{
  "n_layer": 9,
  "d_model": 512,
  "n_experts": 192,
  "experts_per_token": 6,
  "d_expert": 64,
  "d_shared_expert": 128,
  "activation": "squared_relu",
  "moe_layers": [0, 1, 2, 3, 4, 5, 6, 7, 8],
  "router_score": "sigmoid",
  "normalize_top_k": true,
  "routed_scale": 2.5,
  "balance_loss": 0.00286,
  "balance_bias": false,
  "init_std_router": 0.0339,
  "lr_router": 0.00121,
  "vocab_size": 14453,
  "norm": "layernorm",
  "norm_eps": 1e-06,
  "tie_embeddings": false,
  "optimizer": "adamw",
  "lr": 0.000472,
  "beta1": 0.95,
  "beta2": 0.99,
  "grad_clip": 2.0,
  "batch_tokens": [65536, 131072, 196608],
  "seq_len": 1024,
  "train_tokens": 1075000000,
  "steps": 9200,
  "dataset": "wikipedia_en"
}
Below are experts of layer 5 (counted from 0) of a mixture-of-experts language model. Rows are named up (a neuron's input weights, with its number) and show model dimensions 64-127. Each number is 128 + 32 x the weight over its row's rms, rounded and kept within 0 to 255. Numbers have three digits each.
Before each expert's rows: "gets" lists some tokens that make up at least twice as much of what it gets as of all text. This comes from a sample of Wikipedia text that the model never trained on. Tokens count by the router's weight.

# expert 96
gets: "\n", " (", "The", "M", "H", "A"
up0:156157144119105134145064162117097117100098122077144154154134076130127164106067149104149159142155161094158101086139105128155120113120127116109145184170138168125151149079057127113124138114106132
up1:163118069080180168125134108087159128061096080128090109135176115082214123146167125140134147144112105153097114152125103130154081074117161137175157154072133098141085181145129161153168121130185161
up2:119106160185076132080134077179169102142155088160146121123111108121091144098144107049101127081092167161137085093145160111154144135146200168140189122190164176096115103133134121138170073098131106
up3:090198182168168113179109079059083127139124141130163099078146136094164097120116132129090109186072141127089145121123081082164152064164180155130157105169096148164138132112080103099106118114071095
up4:166106120126113127158095138152146121113104131105072107175139145113140069111082156133144146158095113141114102141068077163105143171175131107068120129124091112160120110088123116118164160156155147
up5:133128131220122143183118161140108123170155080110132124158101147118131106090092120128165119087110119132167118158121093097190168065083124161106206176136126088104139113120071099137128108150144146
up6:148163158152134158221168130108138112123144062151151140147132142121156118068147146094174108224086152069115117142149118087141142126080075156096108118130082127191151103103095099112109128184101146
up7:114082101085114136098050134128114143097089130154126103117125141125125129105087105081101086116107152128069105130148116068115138128173131055101139120143070109120150124098168138129103099148140109
up8:105115066180146105144130107134146174136154098187088109118084099146096098110122096108151130095146165113096151140140150088145052106092157174104168157124142154171123116126112109101123154135155150
up9:189134119085177126196085123143141178120138092121092159116085104111186142149127086166122133138123109128146147104153144133116094101095181123129158180165070134084139142136165142119102145114135144
up10:104121137094147133106110143085065170134062186101189106146143106100150165125121143159148156167075086169175076095139113121143135144136144131149129070117159179119091121094091143132133114126061120
up11:114183126091089150126103093080088134146171046158101129136064090147106123148118170140126098121151166117104099138101125152173125138100081140095103150113110077157136111099069147144130134140111110
up12:115180143067184103107175122122158141120140188165111127134151143141180138097088133122094090076089158173135116174114180141164116112058136119118107188174132102054150110138066150145131137123132141
up13:108133180113085148096102107107108119119125168133092075096132128102097151113176128062163145103144093163116056135107125151155147100170086122157152070156129117142201093107109140227155142165201065
up14:169130175100160082102097076132078111158104143102171055100131083110108140103126140129182156097147193098125152108166094116104111059152121148150091131160176088129193145164114122138158179131116128

# expert 181
gets: " a", " was", "-", " 1", "|", " one"
up0:160129152125139088156080111145066136087125166102156130097144094100096195096082177129149182134103084080188089092119113103148100100112105145149148159201159140137141148062114117095081128144129203
up1:153102086076189149151086140128150133071131084152087114116166113100164127123143169114141173141091116114128095133169120137157096078137128122163157146101141119128048160122137154100128134134160195
up2:168149134179131111098171086165187100185119101148120125120133139114108196111152137077138145065105128159075082063103135101130148168129213146109159100222120116088145181150085108146163090110148117
up3:108171113087142171162172148119110106134191109096151080120202121095154120136161091153103103156096123129102110122190112086110170083159133119140121133169113181150196120112119105100152166171082124
up4:107060187132117128172095096159127110119141145144097116166116142101128096122058132143125179115065100108126133109081103131131150147151125109088156132148100128134110095116054122126099114151153160
up5:127128110207114141154152146093080079208134079106144102168100123106108113084102143128128130135142138122049069128123133165132151138110118140116191205147106084091162148090056104122120115124137116
up6:148157158142147140190121085178126081149178069163156089178207141093153103101163140122209079161095107093129119153145115155131147147124090178132124125148076114137132077079150114112120095140096093
up7:137160107127114118132137171064138145128089115197134115126100121150175117150047097052057112151083158117112095123141138149128172158133173105124110118137069143122129099137127129120114057104122164
up8:074130095143198071132156098090173139134130105150129108129114079137095051139157071091141156107119148082083188132147099117129025117157170182123158143122128198129087119157160104136125125147117097
up9:199103178076161156192102134115081141136161121121110125132098114127104129112113113144098123104093168127073143088103155129087138115107169148154076218176098120077158099110142126114136136179139138
up10:144135105098123156129145156097133120121110112115169129127177082125143181161126166112128157137067072141159121140093113138127152111143135139147112102145108161145097076104096137114143128163092112
up11:107175154105088174109128082091068130139149099154101147099090126158119129169133125178088056143137091037080078110132154130127103123100157150118129094176134111128088156098105151136144134161179100
up12:076121175114111180113151129184127095135170138132083099135131122105144150102079117133044105092173169088143106176077164148183157086155148154140053158190102092136185178094108144155139124161119186
up13:104119141085153128126141131058087179117109133143094080082103137132148180095152168090154188101147120128124063095185108149144154124134154106172159063141102094150194101079101136169159138156161070
up14:192133179072167112133075113084103120144161176078165127104093126090057128167120144175169106107105119180148139151126076100073145032108064131117137130188155094152160202205099112143127142135120189

# expert 135
gets: "\n", " her", " his", " their", " company", " team"
up0:185084162124135113155080093142126085148076142055145112153202068156117134138083171112133164129125174047164124086136090110147090118109130123140123148202161146157141094111154104075100089180148113
up1:171136087087167151114170159132160085111122089162102093132170114083181115142170156114096151169140113126104068112125110142166128110138182182139170166079136099135061093137140154110146149123197210
up2:159102159206124114102101129184209090103126128120099131115152101131080172112180151098115140086106192174116079071101145094110126159092177158102205101162166147058152166132126120128152085121164113
up3:100125128130146133174132103107073094178134128099157128134143095125209043177112129167193130189131104103057174092127100077164160107125141174137198129135127139168199087161147091103113120092062117
up4:087163120145165104160097124118177098130132091152134114192085154092116093118098061140158108150067124123083123105118107182121142186167136128140135125090067137101131129089132117123117144160141159
up5:122138137183096167158128099168126076172152119142119106194090103119169113104107156135147116159100160110067081149110092146144195114108125150124203191083111125103178102112076094156116118143143146
up6:136150132154141072163135139129139101092163078146159124147151136098123164119131159135176074151066147082150115157149057141114170117060080166124112066106047094185149083109077115080155173155112170
up7:116115122107163105080091137111117102112087079175171046125098125100121126159063103034078112121147153064097125167115153103147160161129159088122137119159050091172104112110142139137121106129114141
up8:068158097124140127116168134106123160101170115160092150145080111133131094071151113083154097107115129094112128131137109123112120141226142167128169159140103137161073149138098125086124148174060158
up9:181126168077203143207096113068090141129140108114132148178093094076193093078138124127110100106078130109117115132128159130091064148064143157113109200176124125134128137152155138133123149119128111
up10:140102087124105121099118089070107153106093139109153129145099110112116136138088163177136111145124074151169152091148121085125132102137152121156115122154133150141137113144117134138142055149085108
up11:122191157087092184147106083076075119175147103124063116144085144144113115138136170188133077132154107062107056101113161108101149141114098151157144102168112119087116134100130140131110113182202118
up12:164158127083154088094165098144166110099132124118133119084135128142170116067096119142106089075160156159133106169119149154161109119156106111163104185155130127111126163143118139181121105113108138
up13:061142134130116140147123186059119152117135139153068074061152154095112139053150134108146159100127074160110031102141134128205113118108145090158186098140113107148162072126102135192153159145171102
up14:168121174098130035069063133149117087144125164099163118122132069136091155161130172122124150128087141145145135175140103127126132042076124146161098132144185105136194174203147102201159123181145133

# expert 127
gets: "\n", ",", " also", " H", "),", " 8"
up0:147121151139061145175053161162071064124074104089099083127184095134138088133102148108101163161094130092186130081102098082128143083125081127149128182220137146158129152097106110097120081129135218
up1:137160109086170152134102112124193093099155110131112091104147114090172137113151218125140151148136105171114149105131143162136085070115169165159133134040126162122106142119109160143142160114218187
up2:163141137142126093094111098161185082136180130135099121110106116119117191121131154062107092092140122143121059081122147096121147126115177146116184126134124103077154132150106102130162126120146104
up3:114131158105170162168150164087138147139133091128151100066085123178150083185128136167143089185093132130135119150115119073082176065108167159118172171194122173120192122124106105093105158095116111
up4:106160167111126088148068111148162124123126122125102110139083108121105061173094075171169104190111110110061096102104092169154115115159129178080131142078088132159159092109088128108179141174142178
up5:134105141209105113178178156109047123170143095161150124172089093115150122087107105124158118143106154133144082156136082160159171126103085136081148118122170147110157148113022120147155105134145132
up6:123173149176127107173136107096085088114134107180182141128195080107119157140158139123117097148108127094110125135112077087171150133086107168109141095099078110214155062085099131118141122103098107
up7:100107143110124115095118145117121115148080111145138103140106125104179084109086117072087105100138191102111091075117142159150159154150153099112148112101064093139141135099123149126124116096133119
up8:077097076180159120135148120135126151162112148152130161124104079165119090115142121090145112109102102087148155181116118072130072144138163185120187183128118145192113078152115099099129144129135117
up9:138132196111133105160110149147091178132111193121092222126146098097176088166147093092107122138091155072125124147157163144134077112069149143120140196165150113110120090154122134139131105149166116
up10:106101124161109163093161136130106170096082125114165166145124131136071181196131158100153148160141156163171169152109120100151134141145174167130097129125110145128114094125140151164092116150027096
up11:102173182078074173146078102061100102144131110147117123121106113137072104173132171197129094145184163103084135113099146115126142135114143142084122090136125125130126186080055150130100126139189158
up12:162193120076134125097146062138103152130201161131094138115124160155162109060108091143077098084193098156178097163116177152146157107169145134185072213163141074137170238121058150174120134175105122
up13:077138191100124165135126130110129163136181140153104110054130075133119155120140140113142166114153124179128103104100098090115101100149146145202135162195092106143180092124038136152177171131147098
up14:168146152108152123150090131113093108122134205017131087112149085094074154159136180171176089091136177204101111144147084087105116076101091142132109138159135138143151158145140133141157161114117148

# expert 72
gets: " was", " is", " were", " be", " are", " been"
up1:127087095127206175126124143105161138086085096120113092126176114083173155132161172124124155167114133142103095120119100142195100084106145180181171166064114123175074124124129163150126100124183194
up2:101144158186139108109119144139176091142129140136083140115134156124080186091155183077144130103132134158100114052135116069117200138150168143120148066133118136049172198132160120120112097151139145
up3:091129121096145126186148179109107117095140096134159120066185137126113086118138086139199139182132129089117174143116108092120147047130137138130172158102084183113164115123136112104125161117067099
up4:093124137134121128148101105174164094122118098147118116150103137155052084156086109170140167126119120133119101143079118154146149153184056155100153172082096175136098103088127111126129130143166164
up5:104125118183136164192150120078109082121132084133112142187133143092116116079099118113164135143127150116116108093121081128134180119104077143115201207136120104112132137101012106141167145108130140
up6:175157148126174103158158061121141131126158102135165141162159072103127142147143131063150083215120137127110092109110111124171191132077114155104119120116070144163135079078142111123113140126106131
up7:161104166094111126127024156069129110114066101163154062133166108090140146158089061109135133080124187152066119141155120093137196199135157080104146122143073089110128124134133131127119098055084114
up8:092116118197136112103152117103097085133175149159122136121108096134100088117163077080147111126124116091101125139177088085129090140145143173129135165121160169171091097144087127117145180148094162
up9:136131204111199170170119144120076125121114115070103115160080127093175087135147151150058149162112162113122092096132143101074077107084172156142113168153119106129137131112120150135090156152129149
up10:135102116094127150133108099119124144078067113119143147118130096115120149140110158119129161161074101127148116177150103069157081113144157084130113107143131156154110123123122135136107065155055111
up11:122144157084092161155101043104085099169134105158058108108061144111091148118135201178112068165160127057088113083098156112110179094126117140120125097149134108158072144078128130119100169171187122
up12:107134149095093123125126125129135121115144175110115103133106135122166120119101152140096114100170174149121136178092147208135089138160128138140084146176131159102138139123120149130132150134143136
up13:113091173107098136176065151114162120130175118129072147108081128116117143112146103135155193150120103147145072135101123139116163108166168085158157102219152142155225067099052144169160167130201093
up14:146133171100148121081092129103124081132134119089156036077156118147086138131130146184153089098079103152119079127133109113064109033091112127165183142166127138082192194166108100160167132128196139
up15:181103114142169008131098110121190107144099117166120137116140121109134152161124141117173094120095084129084151131114074143116076117066108184183136145083117127120146188209113135097178133102161115

# expert 109
gets: " was", " were", "-", " been", " be", "–"
up0:159135169181132101154096124187165192091109122077121071131166118143079161147104176127165149108128116083175101079130098134187108096155134081151148119179122193131124166114100128101122144129145149
up1:180105108130155142105127098103167110065122093125108074182161140071206104149152126114119173110115112131099139109146135147155123124105118184155129205085158146088082118125144152106143081093200192
up2:149106122158088125095148116185172079171106101165147131127108141137082161130175103077149121105145158132150080087091134111108142141127206136139163095174094131050178158112149121164194061110123122
up3:116114115130122185147122148097048090127170077154154114122192125119148113164138143176132131156062113120084135112132131067104163078117123152168177163151131162117153107119124104131159114122097113
up4:113120105116117131160140074149156071105128102129131106144102135125055078109104111163130134153103139086099099096083088173135140169192057130087153164087105161118147123098069114158147166162142135
up5:109118158207127118208136155107115052169131126146155112203157129066149108117113160125160121112080146147107111117145054115142182150086119157110218151156143136142163129110065117151144159156151167
up6:182140196098146148153146058124155074135117140141121176172131139106136095137161139068124109173051171093144153104119121154086189109079109154099070126101097079176175088066122117106095143139116099
up7:107112136134121133115107134087113122117099105149165088083074151096100152097089103080087152123173180122123120112170155116100149119126127116098135081177018109145086115141126133118091130093118119
up8:120077122134131098147151121074081123158131085182084134132102114143122089068136121117124142090118174133117141108173124096121082139171139188172130155112126156145106130128118090096135147123098168
up9:180130166111157114224152123109136173130135138081055135131076110071164073116138124133104100126113168089126142074136157138109072126082155136130112188173152107170140130134163135130116125137114103
up10:123089108107103114112129139102064138067048135110158151101143116133151181169132150133167127180154109103167151086117140087157096103103163136160127146136126141145111093099159141139104074182078135
up11:131159129081111164130127076064084117132155035158101074093052142154106118138142129194105044136183108063124141083102176110103166113155137173143088099137147098131101163097097136139128104168190099
up12:119143155092124070109081100127129165120143181121093122142138161117166104080091151120102155100175175133128133181128161181122121108141137115138132178147141129127121119123112154115051157093136124
up13:060080193093111157176117110086101148099159153138092121117083133081136155116136114092143197135163108160131067131148127121147153103113139119168155111187153157138190069099043132197153150128166118
up14:154106191129150108107084085120108095189129148099146115092085086156070139105124187191136147096071119157176157130138125130077103085103114163151135130176185143087216190206154117155107117158198138

# expert 105
gets: "\n", " that", " \"", " he", " it", " which"
up0:149139131158110099146092127153112146090126112112142099151194105139098157107094155085150171136128121090178110073178081114088116102135098081178159137229148204157119143093103118065133117136073182
up1:161113039103169143152118180072181141066113064145100134147198134155198173132146175095096186136103134131105075094109122138175054102147139137146170213089161142135105119122124151125136138107168211
up2:077104111143105097138134088166197092161153154127111161119131071114057131101164116071117158068121123170072096063166157095138137136117215129093143085129140116078136133163115118131161066138157098
up3:130147136111164156160165135102108074149148084131183087090133134147173060133119188116186138169149111109073148092112105051129180098121145106147121114156089169105196094131122099115134119143090131
up4:101147121150139088142103114147148106097128173158112127162094143137157121119130120158150133155088117092080106130085126135117122132125125090066172164013114123162133108099123118139133128194144171
up5:138147119223124148170155165051104086177175104131139092183078151090130071102097126107118151125143132121102091109107112137119174130079086167105202163113132078098147095088084118118117127140179182
up6:176129126147155087207146077156100085151132088137163121151190097119163124141155112127150104145098098090132118157154101102130098121081107142123125143073101131144152053079136103117118135155101119
up7:113083125086108127151112140082107107107099138121130162110122115128125125093060062085068145089109121077112091094146133091113137145138181087098156144155102098159073149112134144086098129078123083
up8:089109084145120080157151116104170151147141095192085114123057127097098093101099097088178135075113114081111117167164138083118090124145136190143191164087122157150128137133137110089116134124121152
up9:182129180097194165188105090099063120112132128090087143170101093091237108113120111164127133106071152116092086100137138111083109148099198116131107221175107103153130142163155142111096148143119121
up10:094104075161141155113122119105129143116093161088143149159185102145124150175142155185099167134059122093130119125111157123152149082161156153146145119189165170122168097094112125125102088166048110
up11:102197106089059180134105097083109118109110107106089102118091147104107131144134164165130052163145147051124122100139128110175134134095090188117101153104141136142113094071119153120130131154177111
up12:153162141124135104057182111152151182137156179125127120114144166116160149072121133123077133031126133140121082172083176194142115110152140126149091182161116092122130144129119156118124119138173150
up13:067137109062118179137128170097138123101138165138068075141133155127110165073147187094138153051140088138097069124151081120151095127160123100172208158151114086103200098109073137147167148170167113
up14:181118192083129066116084081170084112116118181088174120125158099103091140125144131123124138127077127145110129103149091112100075104130100130177192096183154125064193152185134115128120166157161187

# expert 98
gets: " the", ":", " The", "==", "===", " for"
up0:170164180135086132159106156126107101106147121093119126108175131127117126162090153116137175102141115061151116090178110116155124121115153166116174114228133155172154134093067135081110110105066187
up1:158116102078200119130131168110169127071079110142093091114158136100202163167097157099113149183090088147137093101153148141151066095134143191171135141061119145147069159106146146126122161079182183
up2:112214120155137159119183095179164082113160153122113128147155123144135151117133109105111127075125138141091105102131196108122094119095191158105166121176135125086132159124109130131148125121151125
up3:110153152124165146172133123104101130141117077112153102122149143131123084148124139155164112207097141104074108143134080083106144097146164099093136161099098204123175162115123085134141133114117109
up4:086166135157142041130102131200121138103131121086072117139079166119125094159090116165147123165061126126115112146117119165094136161159117143075144105043142145138135142110173128087130130173155171
up5:111124110209117140184112199129098109178134111100115124204135118079122129101120138151150147146104143149120076160103065101134187098034134160089141138161125091056127117086067116095133126124129179
up6:177174153187145088177166109131155139097134090106140127127181140154096143157162146098139120121118116094119125153130147167134119150067088161079138093126127129138089053102152111133074107151172142
up7:097118128130138101151047151114117112080097125099141124113126119116185093160067115108106093099121118079098089134163165090126164177152172084088148108180090124180126098113133151118113084109135100
up8:114081099143142083074175073131096139104093114159115097099087134134102142107144083076187118092135108070133176169160123081122070152168164159160188169105106145126113181157097122100123126130168122
up9:183105161085214120188093147097096107082169129075121194094140095094134144118127158143111128114113125118090136110144162113084009085038124092108149174160115131120134129137159128101121129123092162
up10:116115129102165121116138118078144179116105156141180114165157106103100113167128150139117134148087130103207082091152130157127132140136128156129111175141176132149156183094073135146139095204123140
up11:113111087106091172109116070070090053150190111110112092092116140132085088184128165142110100117136110079115125126113181127160167133096073159117124098166141098163085123096099138150087091190197145
up12:142115149123160106082152116127154108102146161152097097126111141140156069114112128162092102077151131151143110177092156202124130110158116127177111234197154107127181159113125156150124157144154145
up13:112136179103114142112093156086121161127164157114085081125121153080160137105162176097174176093147114168101127107125091126186168127136142129205169097134104095126153085135059127153190125161133085
up14:167129187127166067111125129127097093135145197105112119128144106100122129169122129141170127046057113170150131099165104144106152077118109171151148161196164102115127139118144122137146122130143131

# expert 120
gets: "|", " in", " took", " of", " his", " made"
up0:145114135117068156148078147088125095120047128129132099163170110160091139116110203117177155168100125092193145097150061101105120092097134138115141121181118171148111160108087119066124095148130149
up1:106140049094217134140130161131153127087143107124074085113183132119173170101161156116111130101116105132115108121143119148182129101102135154155152188061159138128109173123108151138110127127200199
up2:108176119171128096127126094188174127129167150140108137103133121125072189078145115075113154146116126156149097056107143100133139133105196145124150118172138142065181143175122117091135064109140096
up3:107108135133128137160148095163123055153178124141138127085148158113129083170086160100134116211060094124150117130133140089114118104146126119115169135144100161144152104113185092086134098103109115
up4:072139135143157116139102146177142110116118163139066122147132121101089100135109099142119137165091145142081133126081103167122170140159064155085136187082114135165130105117096138146061183100134162
up5:084148109187146138143176182117094109166188109140097113184092146118126040088106139090145127141117103119127088106112130141127189109088085161123184131125094105100155157129070093135146158118134134
up6:151166170126114120178171119064101147132139057122169113148173113098137103129140164068145102196080142074158126097107098121143170147093132163121116083104075111161149075090127112123087127116092097
up7:104169119153157117106071096066158098114113114137140108106068119138158120146035084089089125155141118091072118138113151105115144102106185074112134164170057112152120111116179131139100047116153113
up8:076116038137186100133150122082128162136129124155114159150092081112113115128150094106169145095140119097122157114142122086158105152137147187132164086131148140138114142138130132096101128140129101
up9:197079160108204132210097136151128121083155187163070184132109129073164091122111079149113107137137130144161103136161179103094055103068146134130117226153115163118116159136149144130121111138095147
up10:088100107128110131122114133121102142125059150151163165153134135116084151174149180158117134192088080159121130115116101127147108148104134136118054113148122130103093110094113138153135060164070124
up11:089188106084064159150122134067050077134163112143066112130160100114180191114156163166120080151174131076120075137106128116137119133120104146121127099130150080141107148102148149155086100174171122
up12:114116131104164126116132142166157116134163190142058115082127114194153150156097145121079128090160098158129118156071162175148139147145102113213111145161110121083202137153161136162117155153120131
up13:093129120121135102151118159052117139096114197137054117093109154154118176108159202085176178133126053196125097113130118125132112115138106095148148123127110075164196095137123129165137119196169144
up14:219108208102174119093091082116096121117159166116177092148146127101073146149146145130169106115067137164154134140163122098117088057128079142135167145145185152075173189166139119129149130155187154

# expert 5
gets: " was", " is", " \"", " a", " the", " an"
up0:135143181146075116112111125159122122141090067080127088138158099157138112136102207078117155123129143043161168061142072134159132115151165141129118139239156149177134139111105121107085120122110153
up1:143146083080195132138148127104141126080127037127063058098159126106173137154172165107122132133131085103092098127126124165186095052148160145178139155077165147118063149113133145123127107108200155
up2:079151091171134105125150103174135115141140112209117156105134131113103183074159109101134138055131104144061050056123136087141093137123177145136147133148141149061160196144149113153161086172138128
up3:096147153104143133151098129083090102108126054163140133126097164135153084095139120175160098136100132117120091130088142062083115080146099126145165177135131157085172127115104084094133107126055144
up4:109129162141145065184087112193101105133155123110092107168140116111078045162102082145188171127094099136085130091064118203167166159168128135091100160099075148164133102134103132145134126126172165
up5:077091155184105148149136164085130115195114121117132094139126141055111151114152130119130139115130177166074092132137082138225140075056121134103179172156104100132138107107084118183128165149147112
up6:160143162146107145190168087122096098142146081130160142104129106108159124167139154075189123135098153078149129113149109157120179162118079106138100105078093116175111104105151118112118121157070144
up7:135155117082087104170061123072146107104062121101102112129138148072111130132090096084097114133126182131105094139170167108151162131158124115086122134107089145136151111096135143132057090127154144
up8:082106088134200067154166124069153129162132128202098132137078108134117070080129076114177125097134106128108151153150133077118084125138135187155133184117131148147132133158093097110110091116139120
up9:128149173069208133157096119108092162124165146126099137156095110038163140117136099112126103109113141147097129119124150159089059117051102155156129165145100137096123183130131159160130118132135157
up10:085127139092082156117135153123115192112082142104136115125130118091128143143139164138159145150114139127178157126088120116166121132161137141141113170128087096177134106097139143111125097187063142
up11:098131107050080207158100095056078176124137131148062092106104117142108146132157180186107105131131133024163126106149156104142173143117116154102107063144128061152103137096128154142096083142226120
up12:160127143081105124106143095105115108125158159135092116122123107154138107113103137128091140080175139138116101186112183183134160123181091123146111152196124133110159151130145142152116144131085116
up13:061130157116081188145136120082137140109196190129044122131120104102140142107147142103141180129133090152121085096139109111126124075129144113169163088188154157177166093121055134187174122128169100
up14:177109154089181080120085088109143086127152212093178117097125116160042127147137195176169146092105093165142116126138123116115102069112112145144130126175088128069179192163129113163165153150164160

# expert 123
gets: "\n", "|", "==", "-", " until", "==="
up0:161156132110126069158072126117130109125096100075156132148176048130144138125098128121141151130126110095167107047107125133115106127149169183141158152179115141128123157095120119080116146118106177
up1:128142100090174139168122136095148135058134063138067085145163144113177162126139149110100141145094095119081075132132131109122089063134129142139139202078133108125116135139185155125126092076183175
up2:166157099184103090158144118190172112153153151109143164084155139140081158123147112090105149143129110147098033088132149090139099161085205141141170126122176142098164141136156115122170093145130113
up3:049133155152142124131073083127100136155163160133160076098168153143124110177128124123150120165079083112105147124131088095166190120139149118152163143118122208156132124103141117171129181083077106
up4:096125148168101108153102118212165087149170128071092119175098098096104089113108099144138098178051106148138121120075120126095142160164082108076129131082132140122093115124105130123117156145160153
up5:129111103196104116192156161098115078162137110135140143151093132097108117105092138140146115121130161119090123130126094154159166082098085147100160160133128093143163111121040112139144122154121152
up6:168142160145139096202204070122134134122165095110152135137160134102154136162138140107182090138113149092164129098138109113167138168070073186098084124143087104154146122090136109117120117145082185
up7:122129144077116102119111158125135121102077077174104104078124125107142122153095097086099097115118161102084119135109126134124157162136170130125118104151094126134137135101142143090087049133096153
up8:097104087158146088154149113135147128128195133168095145116126126117124129101120095106163136076082145114116148151189147110119072125144168170156186187087132150141132118121131113105104131127110138
up9:156112159076217118221138107125127140132151158134087106142167123078194116078117084183122112154064160108145127133106111168089139127118134131108140207160110162153122137136128147140152145116121116
up10:117130137106120113128118167049079159124083166111144116123153101108131105125134144136123153142116093167162118099110125140143183115112140167137115085114157180128113119105134157118133088164056114
up11:072152135070074188140101056085102102109128050135091095150082139150087178119132165172092083120130159092095135134129135124155152167096107147085123110166150069101100127070132142159122137137180098
up12:131160132059155091099153125120140131120143172147099133109152158141174150105071134144082094052131180181150119172097180153142116113119161129183110194187144080062191120136116150145126132126137121
up13:078161157076137153097060144073116135130147162150055069106098141104092165103140159093146125114139069182118114135132148115165155147126148120198173113168062089120187080140111125195142128136169092
up14:172159146107170102094072095127139095130132193090148077121114098147067171136100188171129111106118113163111117107151134123080124071121107160165189137189146136100200163182145105128137186130160128

# expert 131
gets: " and", " which", " she", "N", " /", "|"
up0:164137173118094117167102116141116104125136134093157112124174113149093152147100203105159169137169131092165115086155110092109138120093134169119155114168105171156091121094111132070116135109068178
up1:117137091120202137108118164095149148048109093163066089166182124143202169131156176115125138138127134136087141110132125141150072035139142195145135177059139130101087135116176136141124102166157212
up2:073168169162116102118140127151139110138099119144150130122093087130097183087150118103110132141163104164108092065123154080161163139129207184133144117112138119080133122154128116138106082110126154
up3:070143109120180170165139146067159100125166127124165113100107154142138072149108148112146141170083138118131123151151090079132136099112152134131167158161096168141212086114144103079115145105058117
up4:114181112130142073171102124130176140130099136142088108124137142162133078133068112153175129143074140108089135113132081134097152153177122126098131151069099146139116106131104129090152147166151173
up5:073153122219139111167150148098086134147156132092147120189102099088135096120093127139144129136135114104117118111138107177175178161094134163095173145144134086088149132155063109142153094110142151
up6:146129176105162088164160117129137146106153063150145147147123118130132145149152143089164158154064162076120113119150109125121143154109100121145105122135099115114141082108135100140117133150095125
up7:108134100108099146120095087112130126123106110134146088128104143158132134138102047120072123154122172094106132126151126100100101132156161093101118158168073116122105114097157123151101108096110119
up8:081098076117173067136176143121125117091146072156112112139096142146101103114140062126145157092097113103119170145165155114105066123131146153141155152141153170118104110159142107107095137124133156
up9:187137165097154158173139110105078144057121101158111130114118086053186073093155071120143108142107173109101075157133175120116060086107132096100124172137170117137119157151145127126152111188084183
up10:123111127130154140115135149088078178102078121116146129138103108109070152160121160152114147169074107177147103120126116124128155114096171158150100150130085150131082087097101144165092114136084153
up11:108195181062063237156112069084076105121122100081114124100074158129100104184130198178126057143132160043085094115153134111173165147098112191105118136137181135119117107073134129136057137177163099
up12:141119136072109150087145128165137115127161123106059126081113139205178110100100156155097105104172147143124084138110204171130101074178132136130080155218129125139178132119161141164130127123112131
up13:097189201060122177105128166059110156124104151123100088052102076087147122132147163104105180140163067145126077069125088158174111093099129120164150123140128111150153123119135123172125182168172091
up14:186124200137214077092039062090141143156146189120144081129132107141099190142125172124183124130120101165131141117161107095099129087104095144148182167126127145109143176173089111158153189120130126